config = dict(
    moe_layers=[0, 1, 2, 3, 4, 5, 6, 7],
    lr_router=0.000376,
    positions='rope',
    rope_theta=1000000.0,
)
Below are experts of layer 2 (counted from 0) of a mixture-of-experts language model. Rows are named router (the router's row for the expert), gate (a neuron's input weights, with its number), up (a neuron's input weights, with its number), down (a neuron's output weights, with its number) and show model dimensions 0-191. Each number is 128 + 32 x the weight over its row's rms, rounded and kept within 0 to 255.
Before each expert's rows: a language model's description of what the expert responds to; "mostly gets" lists some tokens that are sent to it at least half of the time. This comes from a sample of Wikipedia text that the model never trained on.

# expert 19
Description: Short letter groups inside unusual or foreign proper names, especially the second piece after a capital, such as ic in Nicolas, ucc, ff, ç.
mostly gets: "ucc", "ff", "ac", "iz", "amp", "ath"
router [114 116 122 145 129  81 159 149 178 184 101 110  89  94  60 124 163 150  80 124 111 162  91 156 115 141  98 144 131 168 164 193 151 160 146 158  99 120  89  92 142 130 160  58 148  94 116  56 165 123  52 117 115 131  86 158 112 154 119 127 157  91 144 113 110 171  48 126 152 187 139  73 151 136  83  92 108  97 131 105  95 124 129 135  82 173  97 139  95  89  94 208  97 137  88 148 120 113 150 148 109 125 136 140  80 125  89  89 119 130  55 142 154 140 100 198 144 132 164 105 132 166  94 149 177 177  91 124  92  52 132 139 160 137 145  97 127 146 140 168  91 155 163 153 143 126  65 139 124 150 158 106 122 157 140  98 163 102 141  88 137 109 159 164 152 136 132 130 110  80 114 116 135  99 134  86 143 176 191  84 137 141  78 146 127 100 133 118  79 122 206 108]
gate1 [ 50 139 150 108 117 124 143 127 103  99 135 154 164 163 149  80 113  79 153 127 109 114 101 168 195 149 184  91 177 161 105 111 160 156 112  82 112 151 164 190 116 112 121 103 151 140  97 121 130 101 113 142 186  77 115 147 169 187  88 123 148 136  75 147  97 135 139  52 136 147 121 123 162 165 159  75 126 118 147 129  92 168 134 137 123 141 116 127 118  55 104 156 133 178 144 108  64 181 125 151  99 111 127 123 103 202 149 103 165 147 157  70 119 164 166 122 143  70 137 113 158  59 119 148 105 134 155 105 176 144 137 135 145 149 146 121 101 107 114 173 152 178 155 131 137 175 117 130 184 135 140 152 155 122 181  79 183 118 137 139 132 131  89 160 119 171  99 140 174 120 135 121  78 213 122  99 139 130  73 133 108 112 118 176  39  78 164 173 163 124 152 133]
up1 [166  89  96 136  93 133 101 142 112 134  97  80  50 150 174 104 180 150 142 155 177 193 153  77 126 107 129 171 104 127 118  94  66 133 200 159 125  92  89 126 204 152 176 146 163 133 185 123  70 122 150 135  72 154 138  91 107  66 185 120 118 103 129 100 130 127  95 126 128 119 177  94 129 152 157 192 116 117 108 114 202  90 165 134  81 113 172 165 125 124 128  85 120  69  96 163 142 126 141 125 119 139  97 114 163 133 144 133 150 114 134 141  95 104 156 136 107 145 125 182 114 151 174 107 136 120 128 154  95 142  83 127  87  92 166  95 171  94 134 104 176 132 163 148 132 129  98 133 143 184 113  61 145 121  58 152  88 128 161 122  66  98 129  84 149 109 144 115 157 207 178 107 145 137  81 104 143 165 158 107 152  92 112 122 145 187 154 110  98  97 107 119]
down1 [211 156 131 149  81 180 132 105 124 133 103 104 174 145 119 102 143 154 141 145  74  97 132 101 122 152 125 122  94 110 131  50 159 169 169  49 146  90 109 126 138 112 112 146 137 131 116 181  88 119 117 136 123 128 143 134 132 147 114 140 103 128 146  80 131 124 133 131 106 117 172  67  79 101 165 132 106 120 165  96 109  92 140 172 178 134 136 105 116 160 191 127 181 139 132 167 132  90  80 141 162  67 163 120 149 204 155  85  86  94 152  84 135 115 141 136 152 103 136 147 166 138 145 144 142 111 184 106 129  77 150 166 110  83 122 114  88 160  41 166  83 162 119 116  71 174 183 161 117 175 146 146 134  91 112 108  82 190 137 196  96  73 161 171 186 164 112 107 102  94  99 143 125  57 152 115 115 123 109 113 153 108 105  61 155 123  88  99 135 120 124 122]

# expert 25
Description: Middle or final pieces of ordinary English words, such as def-or-estation, enc-ore, rep-el, plus adjectives like young, own, other.
mostly gets: " young", " novel", "½", "ious", " own", "ive"
router [ 90 161 113 130 114 125 116 171 126 136 146 110  55  79 100 143 193 127 128 117 150 126  90 145 151 155 166 122 135 189  93 130 161  99 173 133 151 114 130  85 182  80 158  87 126 126 141  86  82 151 151  89 125 124  73 117  77 138 117 109 130 122 128 133 113 145  58  55 136 122  73   6  54 130 136  82 158  96 158 115 103 122 110 119 109 111 188 144 128  85 138 148 173 117 163 182 115 122 119 155 175  84  71 130 109 134  80 137 168  85 115 145 148 157 147 112  88 145 165 163 163 130 124 120 115 175 124 128 125 162 148 163 132 184 121 160 143 134 104 162  97  82 228 104 166 166 155 164 169 136 104 141 155 127 130 143  94 114 173 122 144  57 148 146 100 162 107 134 120 132 163  93 120 134 180 119  70 142 132 109 108 122  74 110  82  99 116 105 101 105 115 144]
gate1 [ 68 111  81 114 149 137  76 154  90 102  85 136 100 119 116 124 162 143 134 109 173 142 148 105 130  19  84 186  88 181 141 114 142 135 181 174 126 138 117 125 171 159  77 136 118 119 119  93  96  74 141 122  97 179 160 111 113 128  73 131 153 159 105 156  82 120 148  93 131 127 129  63 239 123 117  74 120 119 137 154 141 132 132 175 126 148 164 127 128 170 134 147 107 136 152 109 122 101 134 106 165 123  65 114 160 153  95 118 161 187 137  89 138 160 119  94 114 119 107 146 112 179 163 128  68 117  89 194 115 118 165 137 108 168 126 110 175 137 170 170 169 132 146  86  91 114  74  76 115  74 149  96 134 107  88  97 131 150 137  88 121 108 146 133 177 149 132 172  98 163 138 174 150 130 133 138 147 135  96  89 137 105 132  44 201 111 158 100 113  89 145  97]
up1 [208 129 119  80 131 177 144 190 140 136 154  91 116 124 190  90  96 122 185 159 150 158 128 111  53 143 139 197 176 100 166 128  99  92 157 185  88 126 140 123 129  45 138  76 151 134 155 110  91 158 161 105 129 120 140 101 170 153  75  92 123 137 125 132 137 186  91 124 129 134 124 110  95 141 132  69 124  75 126 111 109 103  96 111 121 110 112 100  83 147 106  67 131 123 131  87 153  83 200 118 122 133 126 115 143 132 129 154 136 109 107  75 145 141 113 170  91 128 135 144 119  57 174 157 122 117 154 149 116 195 102 157  96 109 198  99 130 153 133 166 107  94 102 111 100 133 118 137 181 160 134 114 130 125  80  82 122 159 180 140  99 197 109 190 140 199  67 167 118  64 111 137 105 148 131 154 127 172 131 153 100 151 114 113 130 155 169 147 110 183 116  94]
down1 [136 119 126  88 140 124 143 205 140 136 119 139  88  81 147 126 108 143 147 149  88 207  60 169  93 123 158  98  86  97 157  92 120 134 121 155  85 143 119  67 157 123 126 157  66 159 153 120 144  99 165  86 118 140 133  90 103  92 104 107  95 168 180 124  63 194 132 120 147 138 154 171 124 100 170 125 158 135 155  98 122  91 137 138 114  86  73 132 197  85  69  94 156 114 123 143 109 109  91 173 158 148 110 111 116 170 136  74  68 132 159 148 123 136 187  75  89  77 153 126 152 125 109 150 121 125 126 139 118 137 121 119 153 124 106  99 156 137 165 108 140 118 117 184 130 117 179  89 105  85 169  79 121 137  59 113 170  91  50 100 141 175  65 116  97  98 116 175 126 115 151 158 150 113 110 160 162 191 147 156 166 148 177 178 143 135 183 103 171 113 113 131]

# expert 0
Description: Articles a, an, the and mid-word fragments after a prefix, such as mult-id-isciplinary, sc-ot-oma, fl-ot-ation; also adjectives like largest, ancient.
mostly gets: " largest", "rit", " Mat", " Met", " ancient", " transc"
router [124 113 166 148 194 166 199 108 104 159 103 100 127  66  90 100 161 120 126 183 173  98  98 119 152 152 150 113 149 160 104  94 151  99 136 148 112 167  96 115 124 154 126 115 123 113 177 107 165 141 148 160 197  57 163  65  90 167 129  99 143  79 170 126 105 141 126 192 170  85  86   0  59 157 123  98 125 125 118 133 119 114 155 174 122 152 117 161  89  89 140 189 147 125 143 143 115 106 166 130 115 127 121 163 159 124 112 110 127 144  98 100 112 170 105 152 199 123 143 165 158 176 163 117 123 155 108 138 116 109 115 146 108 133 134 166 106  94 170 207  97 131 177  88 110 165  73 132 112 166 121 125 116 171 117 155 103  87 168  79  89 134 142 118 100 131 136 120 148 146 110  96 159 119 164 131 116  71 108 122 144  91 102 119  70 139 166 143  83  94 160 142]
gate0 [149 127 187 111 100 133 120 186  75 120 150 157 107 110 105  84 143 175 118 119 169 115 124 182 174  94 152 159 163 108 142 108 181  83 137  96 121 138 135 181 120 148 155  84 113  82 185 124 140 151  83 160 149  82  84 171 131 132 102  53 116 105 156  74 115 146 116 113  93 110 161  95 129  95 113 120 142  71 107 117 133  81 113 128 128 200 102 150 116 160 114 135  89 119 131 140 126 180 158 100 154 130 142 157 147 101  77 167 148 135 119 190 132 138 129 147  85  83 143 138 105  90 126 123 175 123 147  61  74  82 155 110 152 142 180 113  86 137 184 155 133 102  90 182 185  42 203 120 169 172 108 156 185 116  91 119 125 120  58 154 106 159 116 182 172 138 102 160 146 129 129 178 125 167 156 108 151 124 135 139 115 113 178 110 160 171 159 116 163 120  98 142]
up0 [102 193 100 117 148  81 122 137 174 176 120 109 184 130 131 154 120 139 186 161 101 181 185  78  89 175 155 116 132 178  98 109 100 161 115 122 146 134  91 121 153 138  97 130 107 108 115 104  92 164 195 133  93  64 112  89 127 130  73 134 138 144 122 143 106 131 172 124 133 109 109 130 116 140  87 129 171 190 168 115 166 100 134 108 146 125 127 140  82  60 100 107 158 131 105 181 115 116 147 111 125 107 128 142 125 115 144 177 131  53 174 135 134 204 136 111 135 145  87 168 163 138 166  60 101 150 139 141 105  95 210 166 152 130  96 109 190 116 137  94 146 150 164 111 153 228 150 158 132  85  96  94  94 149 150 128 123  64 144  92 122 128 134 142 153  87 146 178 128 171 148  98  66 109 130 111 107 121 135 134 145  75  83  69  94 129 132  94  68 160 105 140]
down0 [165 186  80 121 135 121  97 110 113  69  83  55 132  82 146 102 151 114 125 164 131 142 128 112 120 124  97 180 102  99 117 162  85 129 105 150 125 153 121 132 185 120 151 187 102 143 107 103  94 123 109 156  90  96 147 132 124 134 102 104 149 104 107 107  84 132  74 165 157 147 119 144 155 117  84 133  81  91 105 124 136 120  49  46 121 143 123 112 130  92 100 147 157 144  68  78 105 117 114 174 184 101 132 128  70 123 127 104  83 151 126 165 168 110  55  78 132 113 116  95 138 103 118  89 152 151  92 147 116 145 131  85 176 185 126 149 131 144 115 140 120 208 102 113 114 126 144 125 112 156 177 111  94  91  79 120 155 186 130 146 150 117  81 144 150 151 164  78 121 179 166 128 102 139 144  83 151 171 133 145 174 110 214  90  97 174  99 119 176 145  69  52]

# expert 15
Description: Head nouns of place and institution names or common nouns, such as School, War, River, County, government, city, Museum.
mostly gets: " government", " city", " School", " Railway", " River", " Siege"
router [153 165 161 170  90 128  83 134 128 130 115 129 122  82 139  76 150 129 111 176  86 197  71 152 143 171 159 125 145 131 167 181 143 153 161 105 113 142  96  94 151 164 134 123 133 105 144 152 107 101 117 157 120 133 164 122 142 156 106 122 206 114 157 157 112  55 147 102 183 198 118 169 145 158 180 136 158 112 134 110 146 134 136  71 119 122 163 147 128 113 131 151 188 165 121 104 116 123 122 129 107  63 159 122 131  80 133 197 118 141 122 133 104 162 108  94 160 150 163 153 159  73  83 137 174 104 137 129 147 141 117 131 146 107 148 157 124 135 144 132  75 194 143  38 112  73 109 142 162 117 100 124 154 169  76 155 148  91 146 129 219 134  70 135 202 113  85 108  98  49 113 112 137 161 160 183 143 139 137  55 143  93 135  96  86 108 102 134 135 132 143 174]
gate3 [127 188  95  96 147 115 119 124  89 164 190 120 144 113 144 109 136 119 175 132 162 102 111 122 105 144 124 129 159 137 104  97 156 125 110 140 195 161  90 124 177 119 109 143 176 123 106 101 147 154 155 116 108 130 128 201 124 147 153 149 103 174 208 131  97 181 107 101  28 135 137  90 103 141 135 108 192 157 136 129 121 172  88 150 149 120 136  77 155 161 172 113  97  89 127 181 104 125 150 113 141 153 158 146 114 186 107 138 100 201 165 205 157 181 131 114 179 107  83  96 125 120 182 158 106 181 151 170 117 110 106 150 160  86 120 155 120 100  98 111  86  94  99 161 153 152 144 119 197  86 162 157 160 134 139 119  98 144 180  97 130  77 130 130 146 151 180  95 140 106 142  56 104 159 116 142 131 120 117  87 149 155 156  92 160  38  91  94 146 134 164 143]
up3 [ 93 132 110  77 133 112  95  58 131 125 111 156 108 119 187  83 151 165  88  94  80 137  93 163 107 123  68 147 116 181 115 141 131 208 109  82  67 203 154 173 126 160 102 135 132 128 153 128 100 138  90 159 181 121  57 141 124 138 131 179  89 151 109 127 132 106 109  75 105 134 130 151 125 140 124 180 132 135  95 119 133 148 158 134 141 205 168  83 127 155 140 124 140 162 136 109 150 110  77 181 106 130 131 182  96 133 115 110 163 143 128 109  47 133 161  96 119 122 112 108 113 155 173  83 115 132 149 140 198 101 159 103 114 103 182 206 127 113  93 138  88  73 182 106 169 106  71 143 110 120 130 104 140 143 163 138 107 127 168 161 107 163 121  95 121 139 190 119 182 150 138 103  80 120  91  95  74  98 149  95 147 139 143 137 164  98 126 173  53 161 140 145]
down3 [151 163 121 126 106 142 123 148  84 143 129  86 112  81  99 163 177 153 126 138 127  85  65 198 101  86 168 121 107 202 167 138 106 112 124  80  92  84 109 105  98  76  87 129 140 111 133  90 203 177 155 138 120 103 171  65 124 122 112 141 122 106 150 122 119 116 128 103  94 109 153  93 114  95 103  80 107 165 100 151 138  91 159 151 121 129 115  77 154 130 106 165  80 162  98 157 135  97 129 113 177 106 130 108  50 132 165 103 147 118 143 130 101  70 156 158 100 125 160  91 151 122 160 140 138 142 169 145 105 112 127  70 134 173 155 137 152 154  96 109 113  82 177  71 111  91 152 157  78 168 146 134 189  92 169 127  89 173 148  83 131 173  96  96  65 143 120 154  83 142  96 176 161 173  95 110 201  86 130 146 111 108 133 145 162 142 137 134  63 172  80  84]

# expert 3
Description: Sports nouns and field-naming adjectives such as league, Cup, season, national, political, professional, mostly in football and athlete career articles.
mostly gets: " national", " Cup", " football", " political", " professional", " international"
router [127 140  92 147 169 157 127 180  80 145 102  99 120  76 153 116 181 120  94 164  98 149 113 104 108 199 136  63  96 120 187 101 173 106 139 108 169 148  81  85 163 162 110 117 156 164 122  90 148 167 130  95 202 196 138  86  96  90  93 143 109 105 143 123  90 155  70 152 193 134 117  71 134  80  87 129 125 141 115 103 167 134  96 151 133 128 154 146  93 128  90 175 134 173 149 170 113 138 124 170 121 122  85 162 105 123  93 102 131 134 100 134 164 149 114  62 151 153 133 121 178 171 170 141 162  62 158 154 187 151  87 170 161 185 153 152  77 154 165 146  92 161 135  93 127  90 150 149 173 109 144  92 102 126 139 166 137  60 127 101 113  75 145 107  96 100  94 175 113 131 110 138 108 126 166 141  88 150  80 131 138 142 126 105  88  87 204 136 130 157 129 130]
gate3 [140 177  88 162 103 111 157  90  71 172 128 184 164 126 172 142 121  86  98  99 114 190 124 133 141 107 131  75  99 145  49 127 158  85 128 133 152 113 104  61 173 105 113 191 183 111 148 136 146 100 109  86 149 155 164 163 108 153 118 128 121 160 110 147 120 128 145 164 152 106 119  81 141 103 103 139 100 162 107  85 152  91 157  88  57 144  99 166 123 133 175 112 104 128 113 113  99 178 133 107 160 103 144 110 105 196 128 147 114 158 144 114  81 100 104 151 165 139 164 119  99 139  83 178  39 100 151 105 170 178 204 133 137 119  94  71 146 163 128 118 176 143 106 164 126 156 189 151 144 120 202 128 159 128 127 128  88 113 196 113 192 145 107 138 137 102 100 130 121 114 111 142 128 133 173 136 149 127 120 192 124 101  47 179 112 136 157 133 131 105 101 174]
up3 [133 135 125 184 145 139 124 101 104 105 116 195 171 166 127 166 151  99 127 116  81 155 147 114  53  91 121 102  64 162  84 143 147 124 173 172 109 109  73 120 149 162  65 109 159 129 136 136 101 100  76 162 112 166  78 149 101 183 127 145 174 158  84 111  77 131  84 152  99 116 172 104 126 131 157 171 109 193 151  99 138 103 141  69 157 132 172 173 153 145 114 115 102 185 130 120 119 190 120  87  99  88 149 110 158 137 143 105 104 126 119 140 132  76  73 166  98 152 180 158 105 180 132 146  94 134  90 122 169 159 110 185 147 175 100  89 133 152 120 101 106 111  83 184 158 151 136 160 163 176 173  85 186 137 133 118 119 139 135 127 176 113  95 170 153 156 135 117  85 140 137 114 119 136 142 159 172 126 128 207 124 130  28 164 116 117 121 139 149 118  78 128]
down3 [133 121 131  93 168 123  95 178 138  99 116 128 171 120 132 113 116 108 140 145  94 167 136  93 104 157 115 122 189  99  91 158 142  88 163 106 122 140 143 161 102 141 106  93 137 142  90 140 150 112 111 181 119 132 143  88 121 143  89 108 154 178 138 115 152 108 183 139 172  52  78 150 155 140 149 152 145 136  98 143 182  97  58 131  95  66  75 156 159 106 118 132 107 118 119 149 108 134  94 101 124 135 133 179 133 142  91 134 103 164 232  89 151 165 118 105 124  78 167 146 112 139  79 154 131 135  67 122 136 161 170 162 143 128  58 131 136 123  90 140 113  85 146  83 123 152 146 131  92 157 184 113  90 156 171 151  94 100 125  62  59 158 172 132  81 107 120 119  93  65 150 170  95 125 147 120  86 154 125 185 102  90 128 114  40 177 140  59  84 139 176 118]

# expert 26
Description: Equals-sign heading markers such as == and ===, and table divider rows like |---|---|, around section titles.
mostly gets: "==", "===", " ==", "====", " ===", "|---|---|---|---|---|"
router [118  87 130 184  86 150 157 129 165 175  91 129  82 128 115 129 108 162 106 128 164 144 117 124  99 102 104 139 146 109 124 111 153  84 133 151 175 139 152 139 167 151 167 100 158  76 227 117 117 160  94 147  95 112 157 129  98 102 142  69 114 143 156 121 182  65 141 132 198 161 101  99 106 101 162 155 101 148 130 109 160 191  97  96 111 132  67  72 107 134 152 184  78 120 129 165 102  81 125 123 148 131 132 185 153 157  91 144 174 185  80 204 106 135 125  76 133  86 124  93 156 157 124 193 108 129 117 143 159 166 115 144 120  85 143 175  87 120 147  86 105 125 134 123  85 126 167 106 186 136 109 131  67 143 125  87 148  82 189 149 144 107  62 110 125 115 121 169 152 125 114 127 163 174 134 108 151  72 143 118 122 144 127 112 123  48  97 165 103 163 168  92]
gate5 [101 141 120 129  92 153  94 153 155  68 126 156 131  96  81 146 108 109  62 151 194 133 163 113  96 119 120 140 115 111 191 181 165 106  96 126 120 155 122 125 154 153 121 100 152 174  69  95 149 131 166 115 143 157  99 157 134 116 155 133 104 121 103 109 148 118 164  99 143  63 156  81 126 127  98 175  87  46 159 187 146 198 149 177 158  84 193 157  86 142 134 111 155 121 136 148 185 141 166 124  80  97  85 122  51  82 105 165 136 196 141 145 167 106  91 150  58 109 128  91 114 133 151 104 132 162 113 103 112 146 135 120 110 144 122 153 130 153 216  92 137 114 169  86 161 187 132  91 131 125 109 174 127 144 146  87 147  61 158 101 143 107 129 202 126 121  86 143  94 155 207 135 107 105 119 147 160 112 145 105 106 136 150 129 147 106 136 129 122 178 155 101]
up5 [143 163  58 110 130 129 139 139  91 128 100 127 108 131 150 148 102 159 129 158 120 157 154 123 154  93 113 170 153  93  82 184 155 149  96 133 113 145 184 175 112 124 101 116 193 161  98 181 203  77  92 130 101 175 170  98 159  90 143 157  56 183 168 122 113 136 179 114 169 124 144 105 114 150 130 147  64  81 136 154 120 166 174 175 121 183 185 169 113 135 142  60 127  82 124 155 123 105 144 167 175  81 112 167  78 113 129 103 117 217 136 111 143 106 136 137 144 157 125 138  80 128 153 166 117 178 153 153 121 115 158 120 117 190  96 134 197 162 151 126 175 107  90  79 154 129 128 118 154 191 131 159 107  85 173  97 147 139 148 142 109  89 133 129 114 114 113 146 143 128 149 162  74 164  92 109  68 120 144 112 137 146 121 154 206  94 107 153  92 149 147 107]
down5 [137 144 169 135 143 117 122 135 123 188 116  59 121 187 155 132 103 136 137 103 134 123 157  56 158 108 119 138 151  79 132 152 100 118 167  74 150 117 148 161 169 121 118 129 129 103 103 173 151 120 132  72  98  69 209 123 128 184 191  73 110 130 152 109  90  79 147 123 121 136  38 104 109  93 108 129  91  17 173 130 142 161 176 110  94 142 137 137 111 144 118 119 176  70  89 131 162  99 118 219 137 135 128 132 130 123 107 127 119 141  86 154 121 125 126  77 145 195 181  86  83 149 113 119 165 116 147 135 135  67 130 198 181 134 115 132 154 125  70 103 115 172  96 157 191 102  96 148 133 128 166 155 125  99 127 108 167 193 155 110  93 159 125 131 125 165 137 108 132 131  76 110 143 105  93 155  76 100 142 153 120 119  94 156 115 138 115 105 133 167 135 146]

# expert 21
Description: Line-break tokens ending list items, table rows and paragraphs before headings, plus markdown table divider rows like |---|---|.
mostly gets: "|---|---|---|---", "|---|---|---|---|---|---|---|---", "\n"
router [107 109 120 170 150  87 153 114 145 150  93  97 111 127 161 117 109 168 110  99 147 127  98  58 127 176 123 165  96 143 131 125 164 160 139 187 110 113 114 144 133 149 150 113 179 157 103 115  89 111 118 120  92 132 111 130 119 185 101  79 158 141  93 101 159 146  65 132 185 121 140 139 132 148 103 130 122 122 138 131 116 193 135 164 129 183 119  86 145  92 152 130 103 139 135 202  56  79 145 183 170 158 145 145 133 161 133 149  95 127 129 171  97  79 147 170 127  94 132  98 161 146 117 165 158 179 165  83 154 143  93 124 147 133 130 164 142  80 116 147 123 117 134 147 127 119 161 169 126 120  67 113   0 102  84 162 116 116  96 157 186 134 115 232 110  82 151 119 134  87  98  93 211 163 124 143  76 125  83 117 152 123 146  55 132 161 130 140 127 139 121 102]
gate4 [110  95 159 178 101 154 157 123 162 164 162  79  75  72 115 122 171 128 189 131 122  99 113 115 127 156 135 110 125 145 118 116 116 118 169 123 101 104 142 154 141 132 140  59 149 156 130 132  95 159  49 144  28 126 126 185  90 118 101 154  99 128 128 138  86 197 117 134 100  65 147 120 147 133  98 129 111 109 142 135  99 129 102 150 145  88 151  75  43 109 100 210 128 112 142 112 149 126 119  56  67 125 130 164 157 112  91 126  81 110 135  98 125 103 102 132 154  77  70 187  93 115 121 159 114  96 145  79 114  99  71 121 165 112 110 135 118 118  66 105 140 104 125 177 138 115 101 152 171  97 175 132 185 169  84 111  74 163 135  32 127 135 125 124 125  97 125 119 140 158  89  83 132 178 100 116 161 144 113 110 119 107 121 100 149 180 166 122 141 139  97  82]
up4 [134 116  46 158 122 168 153 131 142 128 119 100 124 105  68 135 150 123 137 108 101 124 104 131 125 123 160 126 105  98 153  46 124 129 139 160 121 118 128 115 120 149 202  93 158 173 162 112 139 130 112 124  39 151  89 173  92 146 133 130 104 132  99 172 104 108 123 146 101 117 166 101 125 178 105 106 153 171 136 134 144 174 177  97 107 118 140  61  78  71  75 192 158  87 102 105 159 186 143 122  65 147 138 164 183 107  54  78 107 123 144 153 153 133 116 169 122  79 133 196 114  87 128 133 139  96 117 105 156 114  71 146 167 101 154 108 126  98 104  54  88  83 130 118 165  89 130 184 119  62 119 186 157 137 145 112  72 119 113  87  99 107  82 157 103 100 142 156 145 120 102  78 135 153 179 121 145 140 135 157 140 118  67  85 139 113 153 145 141  81 115 156]
down4 [124  74 160 167 127 176 142 176  78 104 163 130 141 159 192 136 111 108 147 114 116  82  86  76 162  73 125 118 155 167 113 135 152  99 131 122 179 164 147 135 155 134  91 154 125 132 131  99 132  93 105 109 186 137  86 115 202 149 154  88 164 166 157 113 115 119 126  91 123 111  85  73 126  77 125 125 162 160 160 227 178 133 130 195 139 133 129 126 134  85 128 133 184 179  78 184 124 150 132 171 162  97 119 143  87 184 154 139 136 121 137 132  90 102 114  77 107 143 127 141  83  87 108 111 194  96 134 108 164 157 122 127 151 150 171  83 110 162 157  70 117 135 205 133 130  72  99 126  84 174 150 106 145  77 129 125  92 161 130  92 141 115 126 149 113 136 169  75 135 144 111 146  98 111 102 135 143 146  86  88  85  72 171  99 149 159 151 142 174 146 193 159]

# expert 20
Description: Pipe or hyphen opening a new table row or list line, after headings like Roles or Seeds and in filmographies.
mostly gets: "|", "   ", "=", " *", "-", "His"
router [102 100  98 171 149  90 160 119 104 144 139 171  97 100  87 147 128 145 106 129 112 181 116  89 107 182  45 169 179 160 117 101 149 163 187 164 102 111  86 111 143  91  70 109 110 137 122 140 128 127 121 130 139 136 135 108  87 145 154  67 133  92  91  92  88 131  91  86 121 189 116 147 152  85 123 116 138 116 121 144 110 137 160 123  98 143 161 164 140 125 160 163 107 125 116 183  89 110 135  92 160  96 129 101 169 188 154 128 182 171 132 205 177 136 164  92 132  36 128 129 138 124  87 141 139 108 116 147  95 131 111 132 167 126  99 183  80  91  74 129 139 144 110 120 128 115 167  99 151 102  77 154  74 216 109 118 144  87 142  87 106 161  68  91 134 134 113 198 133 105 118  84 167 155 182  90  63  86 102 131 102 140 141 132 128 138 129 143  72 142  78 165]
gate1 [129 118 124 108 166 109 167 135 169  85 143 115 104 139 168  91 106 170 118 142  92 132 150 169 159 113  76 113 109 156 132  84  53 131 100 128 226 114 165  87 116 123 150  70 128 138 102  56 142  95 107 118 124 134 108 144 132 127 159 113 185 169 115 156 135 142 102 107 128 134 121 151 125 130  81  85 175 122 122  37 118  57 143  51 141 136 172 141 108 103 190 120  52 152 117 116 123  76 131  87 169  99  83 169 110 149 138 143 116 164 109 121 124 134  80 119 153  76 116 169 102 149  95 165  99 107 100 185 124 127 145 149 115 154 157 122 132  50 159 132 100 129 102 153 108 117 172 136 108 141 133 118  78 114 119 183 148 111 182 136  91 172 125 127  94  79  95 117  77  87  17 151 104 140 180 143 142  89 106 133 148 131 158 109 145 111 113  98 103 129 115 167]
up1 [100 101 171 123 129 177 115 115 101 191  91 161 138 131 164 155 120  97 152 134 127 119 120 115  95  99 153 142 147 110 111 149 170 139 162 100 118 180  68 154 149 147 136 156 141 135 199 162 134 111 145 175  77  70 121 121 104 102 114 181  95  75 148 114  64  95 173 162 108 136 120 126 153 131 193 146  99 179 178 174 179 125 179 167 141 131  85 136 163 127 128 183 138  84 112 144 141 203 129 154 119  70  91  41 135 159  74 129 105  91 144 119  89 167 176 124 159 177 125 110 114  91 146 150 165 142 183  75 137 117 108  98 136 124 151 147 117 210 134 157 132 111 154 120 101 161 149 126 112 130 122 116 185 153 114 121 129 152  77  71 156 168 157 100 161 200 154 148 145 152 194 116 175 158 146 121 133 150 120 118  81 169 104 156 126 166 107 134 135  81 118  82]
down1 [118 139 101 109 182 124 142 144  94 157  89 131 107 130 127 117 137 170  90 127 106 117 163 145 161 104 114  87 154 142 136 160 111  98 120 142 183 138 192  59 116 127 105  71 115 172 129 114  84 101 106 171  93 138 133 153 155  90  87 142 156 161 179 170 162 147 105 124 108 133  76  80 115 168 156 111  71 159 139  47 112 127 142  92 167 171 113 129 178 116 192 147  87 119 131 114  80 158 134 208 117 101 135 117 103 163 103 115  91 131 117  89 164  96 123  65 180  78 132 164  80 119 133 145 137 195 125 157  67 163  94 139 110 121 107  99 142  84 135 154  82 183  98 112 120 144 139 181 142 113 104 117 171  93  95 179 133  90 147 112 159 160 103 105  86  94  81 144 162 118  88  74 102 145 103 132 175 191 109 145  97 142 151  85 114 131 123  50  98  94 174 126]